Weights of a small mixture-of-experts language model, trained from scratch on English Wikipedia: 8921 steps.
Below are experts of layer 2 (counted from 0) of a mixture-of-experts language model. Rows are named router (the router's row for the expert), gate (a neuron's input weights, with its number), up (a neuron's input weights, with its number) and show model dimensions 160-199. Each number is 50 + 15 x the weight over its row's rms, rounded and kept within 0 to 99.
After each expert's rows: a language model's description of what the expert responds to. This comes from a sample of Wikipedia text that the model never trained on.

# expert 28
router:65 41 67 38 32 66 57 32 34 34 58 69 32 29 64 25 32 62 37 25 47 70 45 71 49 36 59 59 24 34 36 66 73 38 37 40 64 34 39 40
gate0:70 40 54 57 63 77 61 54 41 09 69 42 67 46 32 48 36 72 47 54 46 73 62 57 33 25 63 55 41 45 60 73 47 42 37 49 75 30 48 43
up0:86 47 28 57 69 37 49 50 24 18 48 25 52 15 39 52 59 80 77 80 53 49 47 63 37 41 50 58 49 48 48 48 52 36 29 36 60 44 40 60
gate1:89 46 39 78 51 53 50 35 60 46 81 44 50 33 41 57 42 22 65 34 42 46 47 57 32 18 28 46 69 49 41 40 62 63 28 45 70 49 41 37
up1:16 49 68 35 44 47 55 59 47 52 20 51 54 72 60 46 60 75 32 62 54 52 57 46 66 82 71 52 42 53 60 60 42 46 76 56 34 48 50 64
gate2:45 43 49 23 34 61 68 45 67 44 56 42 57 33 54 26 48 50 50 59 20 56 77 58 37 35 59 55 70 44 42 68 85 51 63 41 64 23 41 34
up2:73 51 49 64 56 43 23 44 44 52 47 51 47 58 44 54 48 87 51 64 79 63 16 40 76 58 28 49 39 57 49 37 35 34 43 66 54 69 47 66
gate3:64 64 66 83 30 50 32 46 31 43 48 49 37 25 64 47 26 45 38 55 25 44 21 44 29 44 57 67 41 43 33 63 47 48 43 32 52 41 31 39
up3:46 58 69 82 37 48 27 59 43 36 42 45 24 22 53 41 37 47 55 59 22 31 30 26 44 51 53 56 52 57 54 61 53 37 33 32 35 30 27 51
gate4:75 39 47 55 56 64 41 34 57 49 41 47 56 44 69 27 28 64 57 30 39 53 66 48 47 38 07 52 42 46 63 47 56 25 40 45 83 45 08 48
up4:58 47 65 42 57 57 48 62 53 61 37 42 38 55 58 42 47 26 49 59 63 79 30 42 57 79 62 64 48 31 41 51 29 55 65 50 25 63 94 42
gate5:54 29 75 56 41 58 72 55 47 29 40 41 42 22 40 54 40 67 48 37 37 59 26 63 54 39 86 84 39 47 36 52 55 16 28 24 47 41 41 28
up5:50 62 20 61 48 45 44 58 65 68 70 59 36 72 67 46 53 47 27 74 54 61 43 48 73 51 25 21 55 54 50 54 52 70 75 72 52 59 62 61
gate6:70 65 78 50 63 70 53 72 41 57 46 45 62 74 38 50 54 41 31 61 66 63 34 60 44 16 65 77 37 22 52 46 46 17 39 47 51 45 35 55
up6:78 76 96 29 50 73 39 36 62 49 66 46 59 45 23 53 71 27 43 40 46 56 23 74 47 73 13 50 64 28 52 35 52 59 54 48 39 47 73 28
gate7:56 38 40 41 31 42 42 23 45 41 41 48 32 12 50 38 35 43 60 33 30 10 42 58 37 24 79 65 57 43 52 74 36 44 43 25 52 33 61 49
up7:40 46 37 41 11 49 68 29 41 26 52 42 63 66 68 73 30 29 71 68 60 77 39 51 54 75 48 45 21 26 34 33 61 24 55 63 48 45 83 30
gate8:58 37 80 47 15 50 57 50 41 45 47 41 45 32 60 16 42 56 20 32 27 26 40 52 76 19 65 58 47 43 55 71 42 37 39 40 49 28 51 48
up8:47 57 33 70 87 50 46 41 76 46 47 51 44 67 46 59 45 45 89 71 61 72 61 48 27 78 37 51 44 58 47 23 57 51 59 55 66 65 55 60
gate9:73 39 71 65 46 67 31 44 59 11 52 50 27 35 31 61 12 85 51 42 57 69 33 59 21 32 61 74 38 46 72 44 38 24 40 52 77 63 38 43
up9:75 33 62 40 54 57 35 44 62 08 49 48 33 32 41 48 07 81 61 46 59 75 54 59 20 35 42 66 39 62 66 44 37 28 37 50 56 69 52 48
gate10:68 36 65 29 38 42 41 32 45 41 66 36 43 42 73 17 14 25 56 44 48 54 51 72 17 38 46 84 27 56 32 70 60 27 47 50 63 42 51 44
up10:33 65 35 74 62 56 56 73 51 58 36 62 62 62 37 80 87 69 45 59 54 41 50 27 86 62 53 12 72 45 67 31 40 73 54 52 40 57 45 58
gate11:54 41 63 38 57 45 57 50 48 38 51 45 41 35 83 38 47 60 46 37 51 69 47 52 24 51 54 55 36 75 37 92 49 46 39 52 59 17 50 54
up11:56 61 57 38 60 64 69 49 49 65 48 47 57 75 31 70 45 36 36 51 43 51 55 51 83 30 51 58 23 26 44 17 42 43 68 65 48 46 46 56
gate12:52 50 18 60 34 43 70 37 34 19 77 48 28 56 44 44 07 38 59 60 43 41 64 33 66 35 58 68 38 51 37 54 50 54 40 41 39 69 55 56
up12:55 46 27 56 39 77 61 39 53 47 52 66 24 38 41 69 30 40 60 48 52 41 59 37 58 52 59 43 72 38 36 44 35 90 39 39 64 49 53 76
What it handles: Dates, years, coordinates. Commas, years and month names in dates, plus degree signs in coordinates, e.g. October 21, 2017, 27, 1957, 0.833°E.

# expert 17
router:54 20 55 34 21 58 53 34 31 37 69 40 20 35 69 33 14 49 33 46 40 64 67 57 47 36 56 62 27 39 39 62 63 40 42 30 73 40 43 52
gate0:68 43 50 31 45 42 37 37 54 52 45 37 33 62 42 85 47 40 80 57 54 63 63 68 39 30 45 57 48 57 66 43 25 33 25 45 53 54 21 56
up0:68 49 50 31 42 37 44 53 50 55 35 38 33 62 33 85 41 28 79 59 57 57 62 62 40 29 50 49 46 52 62 45 36 42 35 45 62 51 22 58
gate1:77 31 51 70 40 72 38 39 68 38 46 71 60 45 39 43 57 62 83 38 37 41 60 28 66 53 42 60 52 32 63 32 35 57 55 40 68 81 42 56
up1:28 58 51 35 50 28 66 56 41 60 53 30 36 68 66 59 44 46 19 67 62 57 45 60 44 50 64 43 50 63 32 62 66 52 47 61 35 34 44 40
gate2:46 36 38 38 49 61 33 35 44 38 58 47 71 62 35 29 36 56 39 56 65 68 61 55 48 64 54 49 74 70 62 58 53 52 71 31 34 51 47 53
up2:38 35 38 43 49 57 39 37 41 49 59 42 66 59 41 42 39 48 39 56 67 67 62 54 48 56 50 42 63 66 69 54 58 61 62 30 37 52 46 53
gate3:36 56 48 57 46 57 30 47 57 45 50 40 63 70 67 44 21 57 50 37 79 30 23 37 57 42 50 75 33 49 62 14 53 48 52 70 47 68 47 30
up3:64 39 56 40 56 45 60 49 39 60 54 60 42 32 36 52 83 44 41 60 19 69 81 64 48 57 52 31 66 54 44 82 47 55 46 36 47 34 49 70
gate4:56 41 59 82 58 39 71 36 63 35 17 52 33 66 37 72 48 24 36 56 68 60 50 45 46 53 46 48 43 66 52 51 61 83 73 59 58 53 50 78
up4:54 56 35 25 40 68 17 58 30 69 83 46 67 27 64 24 65 77 65 39 40 48 49 74 43 47 50 60 59 37 53 44 29 27 24 40 36 48 48 23
gate5:57 22 08 80 51 50 45 39 57 55 41 53 31 30 53 26 52 67 45 62 52 37 54 63 66 57 28 46 41 27 62 58 44 35 48 61 37 54 43 57
up5:36 75 87 29 51 55 55 67 34 48 59 55 71 66 58 82 45 44 64 48 45 80 43 39 35 48 61 57 45 70 51 49 56 68 44 41 62 43 59 46
gate6:43 63 61 53 24 73 66 31 33 55 85 59 41 34 65 38 55 32 66 45 49 51 45 54 44 69 78 51 55 22 67 45 62 58 82 56 75 48 32 50
up6:57 37 48 48 76 23 37 70 62 42 11 44 60 61 42 64 43 68 39 56 48 50 54 36 67 33 18 48 40 82 31 61 41 37 19 40 27 49 60 49
gate7:64 41 34 53 36 21 61 47 35 51 62 60 40 44 47 35 35 57 66 57 41 67 55 54 52 55 47 44 52 74 35 39 34 89 35 63 86 31 64 64
up7:49 53 57 42 46 31 55 76 46 86 36 45 36 54 18 23 38 53 62 30 62 50 32 58 54 57 59 50 49 45 31 44 46 74 40 44 61 45 74 35
gate8:56 46 44 43 66 33 71 37 38 34 78 44 36 55 51 70 29 32 66 48 59 69 26 56 26 79 50 58 57 58 76 61 59 31 71 54 50 44 52 56
up8:46 53 71 52 45 73 27 64 70 70 22 57 65 57 67 45 77 71 55 47 46 30 77 47 73 25 50 43 38 41 34 32 46 60 32 45 55 50 37 40
gate9:63 43 70 75 55 78 62 58 46 76 63 48 55 43 42 41 55 54 67 55 58 66 75 79 36 39 55 40 32 45 55 39 44 59 69 37 71 28 48 85
up9:41 49 41 23 66 30 46 42 46 36 35 48 39 77 65 61 51 51 22 47 49 57 33 23 68 55 52 55 65 48 37 72 62 38 42 55 33 81 57 11
gate10:44 54 34 59 40 71 63 57 57 53 65 56 66 45 45 20 74 45 52 71 36 78 46 68 40 63 43 47 10 46 46 37 26 77 24 40 49 34 44 53
up10:59 43 62 43 61 38 32 38 48 46 31 47 30 56 64 80 23 56 51 31 55 29 52 29 59 35 61 50 85 46 52 65 72 27 74 64 48 59 58 48
gate11:36 47 60 71 53 75 53 45 45 52 54 38 57 31 43 44 52 45 44 43 35 65 46 48 62 41 86 30 40 21 21 76 48 73 21 30 43 63 57 78
up11:31 49 69 44 74 54 62 34 51 47 38 58 43 43 50 51 34 42 49 45 61 20 52 77 32 29 13 42 65 75 40 51 38 42 74 65 60 63 40 58
gate12:46 51 20 73 58 62 45 34 52 37 78 62 51 22 50 63 55 47 41 45 61 91 39 48 13 87 44 51 52 51 60 46 56 53 61 57 52 64 67 39
up12:39 49 80 33 41 51 56 73 42 68 21 41 44 87 53 44 53 59 55 51 37 24 57 59 86 19 63 44 42 56 46 61 47 40 25 44 46 37 34 55
What it handles: Passive participles. Past participle endings after was/is/were/been in passive constructions, followed by by/in/to, e.g. encoded, waived, included, promoted.

# expert 9
router:75 26 74 34 51 67 53 38 59 44 58 50 44 39 76 47 39 60 24 39 58 64 79 65 36 29 54 59 18 48 54 65 58 50 36 33 83 36 42 44
gate0:59 43 72 42 60 39 67 52 87 73 55 54 61 43 56 50 42 67 52 28 43 77 57 46 39 74 41 28 63 76 56 23 56 59 54 60 76 31 57 67
up0:41 56 43 60 39 59 24 41 29 30 45 44 46 45 42 39 38 42 41 73 44 26 37 65 59 28 36 80 31 19 45 65 36 31 33 44 18 69 68 36
gate1:74 39 47 51 64 81 29 46 69 55 52 37 42 39 40 68 39 57 55 48 32 34 36 55 40 45 80 49 35 76 70 58 69 71 62 61 51 43 77 64
up1:69 42 46 48 61 76 25 37 71 38 46 35 36 39 45 63 35 54 57 34 47 34 28 64 50 49 64 59 38 73 64 69 68 65 53 59 56 41 65 71
gate2:52 49 42 43 88 49 56 64 97 36 80 56 48 39 66 40 44 79 41 49 78 90 78 21 42 41 56 53 58 67 42 44 77 48 59 26 75 45 67 60
up2:46 49 45 47 83 48 53 60 94 35 81 55 52 43 73 30 43 76 36 49 79 90 80 28 40 46 55 53 58 61 43 41 74 42 61 25 79 50 68 61
gate3:41 54 38 33 69 31 60 29 29 72 44 61 32 64 62 52 57 37 49 72 37 36 69 77 55 31 30 67 42 47 63 55 27 31 42 45 53 40 74 34
up3:58 51 66 69 21 54 46 69 64 11 48 42 50 27 26 50 35 56 51 44 71 49 42 41 43 64 65 39 78 38 34 56 66 83 65 65 53 55 43 71
gate4:51 38 86 66 50 48 62 49 55 39 57 60 48 33 38 75 32 51 55 49 60 61 75 55 52 49 55 35 65 84 56 17 77 66 75 59 61 51 39 61
up4:50 50 44 37 59 39 60 46 45 49 20 34 59 61 50 75 39 59 66 30 42 43 48 57 05 72 26 87 36 25 31 69 24 55 49 53 43 65 43 46
gate5:42 52 36 42 32 52 56 34 34 33 48 51 43 51 56 64 35 52 53 49 52 24 65 55 41 57 50 56 36 57 59 33 57 49 66 47 53 47 49 25
up5:44 48 37 50 36 49 58 45 44 27 46 50 38 49 52 58 26 60 58 46 56 29 66 52 37 57 43 61 44 46 51 37 58 43 66 38 55 46 65 31
gate6:41 47 71 40 75 76 44 35 59 61 29 40 50 54 56 46 41 64 46 31 09 51 33 92 51 40 35 46 69 71 36 38 72 34 44 50 34 39 52 38
up6:56 44 58 46 57 48 56 51 55 71 14 51 43 62 65 67 24 66 51 45 19 37 39 64 40 67 37 56 55 62 32 50 65 39 51 53 52 67 53 65
gate7:52 53 33 73 50 64 61 49 37 43 49 38 66 25 51 38 40 99 61 44 51 69 67 45 33 65 57 23 43 65 52 60 64 22 50 61 51 63 44 66
up7:50 46 72 31 51 36 35 47 62 59 52 60 42 70 46 66 67 05 45 54 56 39 39 64 56 39 35 82 56 31 49 42 44 77 44 37 52 37 53 32
gate8:57 37 36 48 72 38 60 68 59 23 46 47 29 44 50 47 46 38 50 51 48 53 71 54 47 57 27 73 43 40 64 59 35 40 51 68 58 34 39 50
up8:48 41 43 57 33 42 42 41 65 49 26 37 51 49 55 39 39 45 61 44 53 49 42 48 44 59 28 54 43 30 58 62 11 60 53 67 55 54 55 59
gate9:45 47 53 67 82 19 43 77 75 20 49 57 62 40 40 69 51 34 43 30 48 63 43 57 80 34 46 49 31 59 49 26 57 51 48 34 61 57 68 30
up9:49 52 35 35 09 84 46 33 20 88 46 45 40 57 60 31 52 70 58 62 50 40 59 36 12 71 51 49 74 51 47 74 44 49 49 57 41 46 29 69
gate10:40 36 74 42 64 71 58 46 58 48 69 50 33 66 62 40 33 46 36 24 59 40 55 45 65 38 52 27 56 65 42 56 78 47 74 53 28 43 37 71
up10:44 77 41 54 48 43 23 69 37 52 29 66 60 65 38 78 46 50 62 72 40 51 32 56 30 45 42 62 47 47 70 55 47 50 45 50 56 31 53 49
gate11:69 41 50 42 44 49 53 20 57 24 31 38 58 50 57 74 53 54 52 45 54 52 33 42 25 62 23 45 24 34 45 96 51 57 38 50 52 52 73 23
up11:66 47 58 46 37 49 63 21 51 33 31 40 56 43 62 82 58 49 40 46 56 63 31 32 23 63 26 31 23 36 50 91 55 64 40 49 51 47 73 22
gate12:55 47 66 72 72 64 76 55 35 36 61 49 52 45 65 60 36 44 48 23 57 31 44 67 49 64 47 51 29 56 50 77 76 47 55 35 52 40 29 54
up12:44 48 38 49 51 48 21 31 68 70 29 50 42 71 38 59 70 65 50 69 53 82 47 23 39 27 49 56 83 38 52 32 30 64 45 70 52 69 49 38
What it handles: Single-consonant word pieces. Lone consonant or short pieces deep inside words, mostly names and technical terms, such as azathiop-r-ine, Con-k-ling, att-or-neys, Lász-l-ó.

# expert 58
router:77 42 56 36 41 67 52 37 29 31 62 50 49 35 64 44 37 59 41 38 39 60 53 65 44 33 74 64 42 43 53 64 77 43 49 41 61 34 43 37
gate0:54 38 67 47 24 63 39 19 37 35 54 55 24 48 65 12 15 35 68 52 45 44 39 63 28 33 67 84 22 45 56 57 51 40 62 48 74 40 36 48
up0:44 55 30 55 89 42 50 97 66 75 41 54 70 35 34 73 89 58 42 37 54 47 60 39 69 79 29 12 73 57 52 49 43 64 46 57 26 71 66 50
gate1:56 63 48 62 46 52 67 38 30 28 73 46 44 40 63 20 21 47 34 27 57 69 54 73 51 41 60 48 57 56 45 65 70 58 45 45 71 35 24 44
up1:79 32 32 15 61 53 38 49 63 57 46 51 41 30 49 62 80 76 54 62 50 43 44 45 40 48 44 65 49 49 82 29 48 36 43 36 33 35 59 35
gate2:58 46 45 63 50 48 39 37 42 55 46 43 51 06 50 58 56 83 70 52 59 45 68 66 44 43 46 38 44 36 46 63 57 44 41 33 51 22 43 52
up2:49 58 58 62 48 48 66 53 53 54 51 59 55 99 51 41 39 31 27 42 37 49 19 58 48 45 65 51 74 71 54 40 36 55 60 61 46 80 76 51
gate3:67 31 49 41 27 60 56 16 50 52 56 40 28 32 60 51 43 65 52 29 21 63 56 52 38 18 60 94 65 41 39 50 66 39 45 50 66 23 10 46
up3:35 75 31 63 68 31 42 90 53 61 49 58 67 71 51 45 56 23 68 70 86 45 52 55 52 67 43 25 40 45 46 54 29 57 65 53 35 82 78 54
gate4:43 54 70 56 24 65 58 40 38 60 48 50 47 57 58 16 44 47 54 84 46 65 49 52 28 33 69 63 38 23 28 82 55 41 45 39 41 42 45 33
up4:65 44 56 48 55 43 53 50 50 50 56 49 59 52 49 78 71 53 33 43 55 13 55 55 52 37 29 52 53 46 70 37 45 56 47 63 67 63 54 60
gate5:84 60 46 48 25 75 73 44 43 32 44 49 52 67 65 26 48 43 40 35 58 62 33 92 40 45 51 42 35 62 26 41 75 46 59 42 50 38 47 38
up5:14 45 53 54 73 17 35 62 61 69 58 52 49 38 31 79 50 54 57 68 43 44 74 09 52 54 53 58 65 42 68 56 27 61 46 60 52 64 53 59
gate6:67 53 73 17 25 48 53 50 45 21 71 56 32 46 77 45 44 29 62 37 56 46 60 45 52 44 68 68 48 05 39 66 34 32 62 39 73 40 39 44
up6:65 56 35 41 19 38 39 38 43 46 56 58 38 57 71 47 82 55 70 48 47 34 69 42 61 44 58 77 51 17 52 39 34 32 64 33 70 53 45 55
gate7:43 65 61 53 29 40 46 42 29 24 70 33 42 46 49 34 52 50 50 45 46 65 43 76 20 28 50 47 56 36 47 35 56 45 55 41 57 28 52 40
up7:59 40 35 41 63 56 41 69 51 76 48 52 83 46 15 75 42 76 42 53 46 98 36 60 58 60 34 56 26 71 50 58 48 68 69 42 40 51 42 18
gate8:64 49 63 55 35 67 56 44 63 50 56 52 63 51 99 31 35 49 29 58 71 51 53 64 85 22 56 55 49 48 51 31 35 17 58 40 50 47 22 60
up8:63 53 42 63 49 41 56 54 57 73 35 49 63 55 83 63 29 44 43 65 76 35 47 54 96 42 54 86 45 43 36 32 26 25 40 58 56 67 14 60
gate9:51 53 71 62 49 58 43 32 36 54 42 55 60 17 91 30 31 76 54 20 59 40 69 64 26 24 43 55 38 45 32 28 34 53 29 51 65 67 16 39
up9:41 57 41 55 50 36 54 68 63 47 44 34 45 63 12 50 69 31 48 83 34 61 34 58 80 63 61 40 71 58 73 77 65 35 79 52 32 46 99 62
gate10:70 48 75 53 72 75 60 25 45 56 41 54 60 45 31 75 26 57 27 17 43 58 30 72 50 48 42 48 61 40 35 26 52 68 54 34 58 30 45 48
up10:32 36 44 56 21 32 54 65 67 77 55 50 44 62 61 34 43 62 60 70 41 45 70 37 38 51 66 61 44 50 49 82 50 47 24 78 17 70 66 39
gate11:39 51 85 45 26 53 75 56 55 13 76 45 27 33 83 61 49 40 55 30 42 51 64 56 32 50 52 62 48 41 45 52 81 50 61 33 68 33 31 47
up11:58 42 12 48 65 49 34 59 35 92 43 53 60 70 26 55 46 47 70 73 59 36 32 49 75 41 37 33 53 65 47 45 20 67 52 57 31 82 53 48
gate12:63 49 71 46 69 82 70 44 52 46 56 43 50 51 38 49 33 59 43 37 42 60 46 28 54 47 51 64 59 49 54 58 54 81 54 47 63 25 07 59
up12:65 35 30 38 37 45 24 40 59 46 48 55 58 62 34 68 77 42 66 40 64 54 51 75 52 53 54 28 40 60 34 49 48 31 29 51 48 63 79 44
What it handles: Consonant digraphs and symbols. Pieces like th, h, ch inside foreign names, plus digits in coordinates and chemistry strings and rare script bytes, e.g. Jod-h-pur, Scy-th-ians.

# expert 52
router:64 35 68 39 41 68 61 35 44 34 56 37 33 32 66 30 36 61 37 33 40 68 45 72 39 30 65 63 31 37 37 66 68 36 40 28 68 34 36 40
gate0:60 59 34 28 38 45 59 24 35 31 60 59 52 54 54 80 32 29 45 63 50 54 49 52 74 37 62 51 49 17 76 68 70 63 21 48 70 50 48 48
up0:58 53 07 35 44 56 50 32 58 29 68 61 55 64 60 72 32 32 49 54 58 57 48 68 61 50 37 60 44 17 70 53 75 50 47 44 53 55 43 52
gate1:74 38 64 67 49 73 59 28 50 51 54 32 30 28 54 47 32 69 56 33 36 68 47 65 21 54 39 68 49 27 47 40 50 39 30 58 60 61 29 53
up1:78 44 66 41 34 47 48 24 20 40 40 35 46 37 48 44 00 56 47 45 36 77 49 86 43 25 51 48 43 48 49 44 44 42 34 35 38 54 37 65
gate2:49 53 72 07 51 40 62 40 50 55 47 51 42 13 62 51 37 48 52 26 66 76 68 42 45 39 54 47 55 80 26 39 53 16 55 35 48 58 55 35
up2:45 69 59 13 52 34 57 28 62 43 55 43 60 42 43 67 69 42 36 37 46 72 68 50 52 32 66 38 49 52 48 55 63 19 42 48 28 38 51 40
gate3:68 35 59 60 35 55 57 41 52 29 63 54 45 30 54 43 20 77 31 58 34 24 50 70 32 47 61 65 46 48 41 39 47 42 28 51 66 17 79 47
up3:29 48 16 29 27 66 42 53 46 72 27 59 41 68 60 43 75 24 39 29 61 57 56 53 77 34 67 25 50 47 60 47 55 47 56 67 39 62 24 46
gate4:56 60 70 36 38 55 46 48 21 33 67 42 29 20 56 38 28 55 60 21 43 62 57 51 31 26 57 46 31 46 44 59 66 30 16 25 36 28 42 50
up4:41 44 43 47 58 49 37 51 24 25 43 56 27 35 57 33 22 53 58 25 33 52 50 62 32 39 54 37 43 36 48 64 66 27 05 37 36 33 38 47
gate5:36 54 35 38 51 32 62 35 52 36 68 43 35 36 46 60 24 80 83 58 57 49 58 35 40 38 50 19 25 57 47 46 76 45 45 51 40 47 44 55
up5:68 57 59 34 47 86 50 63 54 38 66 50 57 34 43 37 64 34 38 82 48 76 35 36 29 58 77 50 64 43 67 43 46 54 36 59 53 31 62 46
gate6:62 43 55 28 44 66 37 51 48 50 41 66 56 46 44 37 58 81 66 50 59 56 45 51 37 48 59 83 28 77 77 60 65 62 24 54 44 67 57 47
up6:77 53 54 53 28 45 38 58 41 51 31 60 49 55 32 55 43 93 47 67 65 45 44 36 31 47 63 81 48 69 61 40 49 57 46 53 42 58 64 53
gate7:90 64 58 47 74 74 66 51 35 40 37 45 56 47 73 42 50 51 61 26 67 49 56 46 37 51 42 49 35 52 59 71 46 58 38 53 85 33 36 52
up7:91 67 53 49 69 74 79 47 26 47 31 36 56 60 70 55 51 41 56 34 60 47 54 50 35 57 40 56 29 48 64 52 57 63 23 61 65 34 52 40
gate8:55 30 28 41 37 62 55 57 13 41 59 40 23 54 66 44 12 59 24 63 48 79 70 39 47 20 29 61 20 48 56 73 58 34 36 55 77 40 42 32
up8:53 31 30 34 44 62 55 61 16 42 58 41 21 57 62 44 13 60 24 63 48 78 67 36 43 20 30 59 17 47 61 75 56 35 39 58 81 40 41 32
gate9:41 40 64 52 25 47 77 48 37 36 54 42 37 31 62 30 19 69 43 42 52 55 59 62 25 37 62 73 36 54 35 57 62 50 43 64 41 27 55 42
up9:40 37 68 49 21 45 77 51 41 38 49 43 38 29 67 27 13 72 50 39 49 51 57 58 34 40 56 69 40 50 35 58 71 59 49 65 36 24 55 43
gate10:62 42 41 46 20 54 27 39 75 41 54 65 48 36 32 18 57 42 31 60 43 45 63 46 66 52 74 51 35 31 71 45 54 53 18 35 62 41 48 48
up10:46 35 28 45 46 63 41 43 68 52 58 62 40 33 56 31 50 69 21 53 30 55 68 47 65 61 81 48 37 46 65 32 71 63 43 53 72 42 53 59
gate11:84 44 41 57 59 43 61 46 36 50 62 49 34 53 64 32 23 48 41 35 38 31 64 58 38 36 88 47 34 17 34 15 56 63 72 30 56 25 42 47
up11:74 44 47 57 69 54 64 35 44 71 61 51 38 66 51 33 34 43 42 16 49 33 46 57 46 44 84 56 43 25 29 13 50 56 81 26 39 33 66 55
gate12:55 31 74 38 44 69 35 48 41 68 71 46 52 58 49 40 33 60 11 41 47 65 33 59 57 80 70 47 31 57 56 72 40 39 61 35 58 28 52 56
up12:59 27 82 29 51 70 31 55 44 63 55 56 54 58 54 38 38 53 20 53 52 57 48 43 56 78 71 42 33 50 45 56 51 46 61 36 43 30 51 65
What it handles: Single capital letters. Lone capitals or short letter pieces starting a name or word, often after a pipe, dash or bracket, e.g. M-ose, P2, Ph.D.

# expert 12
router:58 37 60 37 42 64 65 34 37 28 50 30 39 28 62 32 33 62 32 34 35 68 49 72 42 27 61 59 31 35 34 64 73 20 38 49 68 28 34 45
gate0:59 56 67 65 57 68 53 56 62 42 42 70 61 48 53 46 37 48 51 33 31 60 50 77 52 64 85 25 44 53 56 50 75 45 43 43 56 34 27 51
up0:42 50 40 27 40 26 40 52 45 53 56 29 28 45 50 51 70 47 54 70 60 36 60 26 42 42 19 77 53 42 43 48 34 51 56 53 45 67 66 50
gate1:54 42 41 73 65 40 43 39 55 51 34 54 72 49 52 54 46 49 28 47 75 80 49 51 76 49 73 39 35 29 45 44 62 24 66 33 60 57 21 50
up1:67 48 63 14 32 52 77 72 43 36 62 44 27 54 48 50 64 40 84 57 24 23 59 60 30 37 44 68 57 74 53 58 46 77 41 63 46 44 79 54
gate2:66 59 62 56 46 56 28 26 54 59 49 56 24 76 64 46 71 56 37 48 44 34 39 53 55 54 60 31 48 42 43 52 62 32 13 33 65 16 33 37
up2:64 58 32 50 56 55 18 43 63 47 33 48 29 61 56 57 93 42 35 56 52 42 50 42 64 54 56 34 48 40 39 63 37 25 39 46 62 32 39 37
gate3:63 35 70 38 59 38 39 37 22 48 48 57 60 36 30 43 57 48 28 25 47 30 59 52 26 03 40 77 50 55 51 38 54 55 09 60 66 53 45 40
up3:39 68 39 65 46 61 58 60 78 48 61 46 46 70 59 69 50 46 76 74 56 67 51 41 67 92 51 23 46 36 50 64 51 49 97 45 34 50 54 58
gate4:65 40 27 65 57 69 71 57 27 47 34 43 72 53 52 29 50 56 48 55 58 57 91 61 46 51 38 46 35 48 67 33 51 95 63 56 60 64 60 36
up4:64 48 59 43 71 58 48 22 35 40 39 72 46 48 51 34 88 42 58 45 51 67 43 38 21 73 58 29 42 51 60 39 52 60 34 35 62 28 15 50
gate5:78 38 50 48 64 72 52 46 31 43 65 56 41 38 46 65 54 56 54 37 61 66 69 50 29 47 79 68 58 47 21 63 55 52 28 61 41 49 29 18
up5:16 50 42 41 34 27 61 65 61 39 36 53 28 49 43 28 34 59 53 67 40 50 38 51 60 78 37 11 39 56 67 43 49 61 60 44 54 40 80 83
gate6:45 52 38 51 30 45 41 40 47 58 66 58 56 60 71 30 37 46 59 64 26 43 31 47 15 60 37 64 67 34 53 72 42 49 35 31 69 49 45 56
up6:38 59 53 46 64 65 73 38 35 28 41 49 45 51 23 66 46 59 27 32 48 63 39 50 69 32 76 60 67 40 64 31 68 74 60 65 47 40 43 38
gate7:58 40 49 43 51 78 43 60 43 40 54 60 50 33 57 34 26 34 58 59 37 50 86 23 31 55 69 44 62 41 51 33 51 05 41 35 54 55 47 48
up7:41 70 42 50 48 32 62 38 62 61 57 51 48 82 33 62 61 72 34 40 59 63 13 75 67 46 38 62 38 46 56 66 52 85 55 61 49 49 51 53
gate8:52 49 75 63 36 57 63 60 50 44 45 44 40 43 51 40 31 28 42 46 62 56 60 66 76 48 66 33 28 24 40 54 42 48 55 25 41 43 41 65
up8:41 58 45 68 35 50 63 50 57 68 45 52 58 45 56 29 32 32 35 14 66 41 43 53 68 40 29 35 25 37 47 38 51 36 69 39 38 31 43 76
gate9:65 35 65 36 54 42 60 62 70 36 38 50 56 40 49 40 42 59 55 55 79 64 71 58 45 28 43 49 50 28 19 32 64 50 24 46 70 46 69 45
up9:26 69 34 51 59 55 35 41 39 54 56 52 42 57 58 48 52 30 35 43 26 29 32 41 59 87 59 66 51 95 78 67 44 52 66 53 44 57 27 67
gate10:79 59 42 51 46 36 43 51 64 37 56 59 43 42 66 41 00 63 45 46 56 66 70 68 39 63 72 51 39 31 25 59 49 65 41 18 86 45 53 40
up10:76 55 33 59 49 42 37 45 57 35 51 58 49 50 69 43 00 62 37 57 59 62 72 75 50 73 60 47 46 27 41 44 49 76 47 16 84 53 64 42
gate11:48 60 65 23 38 58 66 49 40 11 50 51 52 37 49 46 51 73 53 67 48 76 54 64 41 10 42 43 47 29 54 60 64 41 57 60 57 35 54 33
up11:54 63 61 26 37 59 66 48 37 15 50 53 52 37 53 46 46 69 55 70 51 81 50 65 44 14 41 51 43 21 60 58 64 51 61 55 54 35 54 38
gate12:57 61 64 34 56 44 69 65 33 63 59 54 49 34 63 21 36 62 50 41 53 57 47 36 41 30 72 74 19 31 39 66 35 51 33 69 34 50 22 66
up12:48 43 23 68 60 45 31 61 48 45 63 52 50 52 50 86 72 41 68 65 51 31 81 61 74 83 46 43 74 49 54 24 51 42 68 55 64 45 53 57
What it handles: Table and list separators. Pipes in wiki tables, especially election results, plus dashes, en dashes, semicolons and equals signs separating list items, e.g. name – role.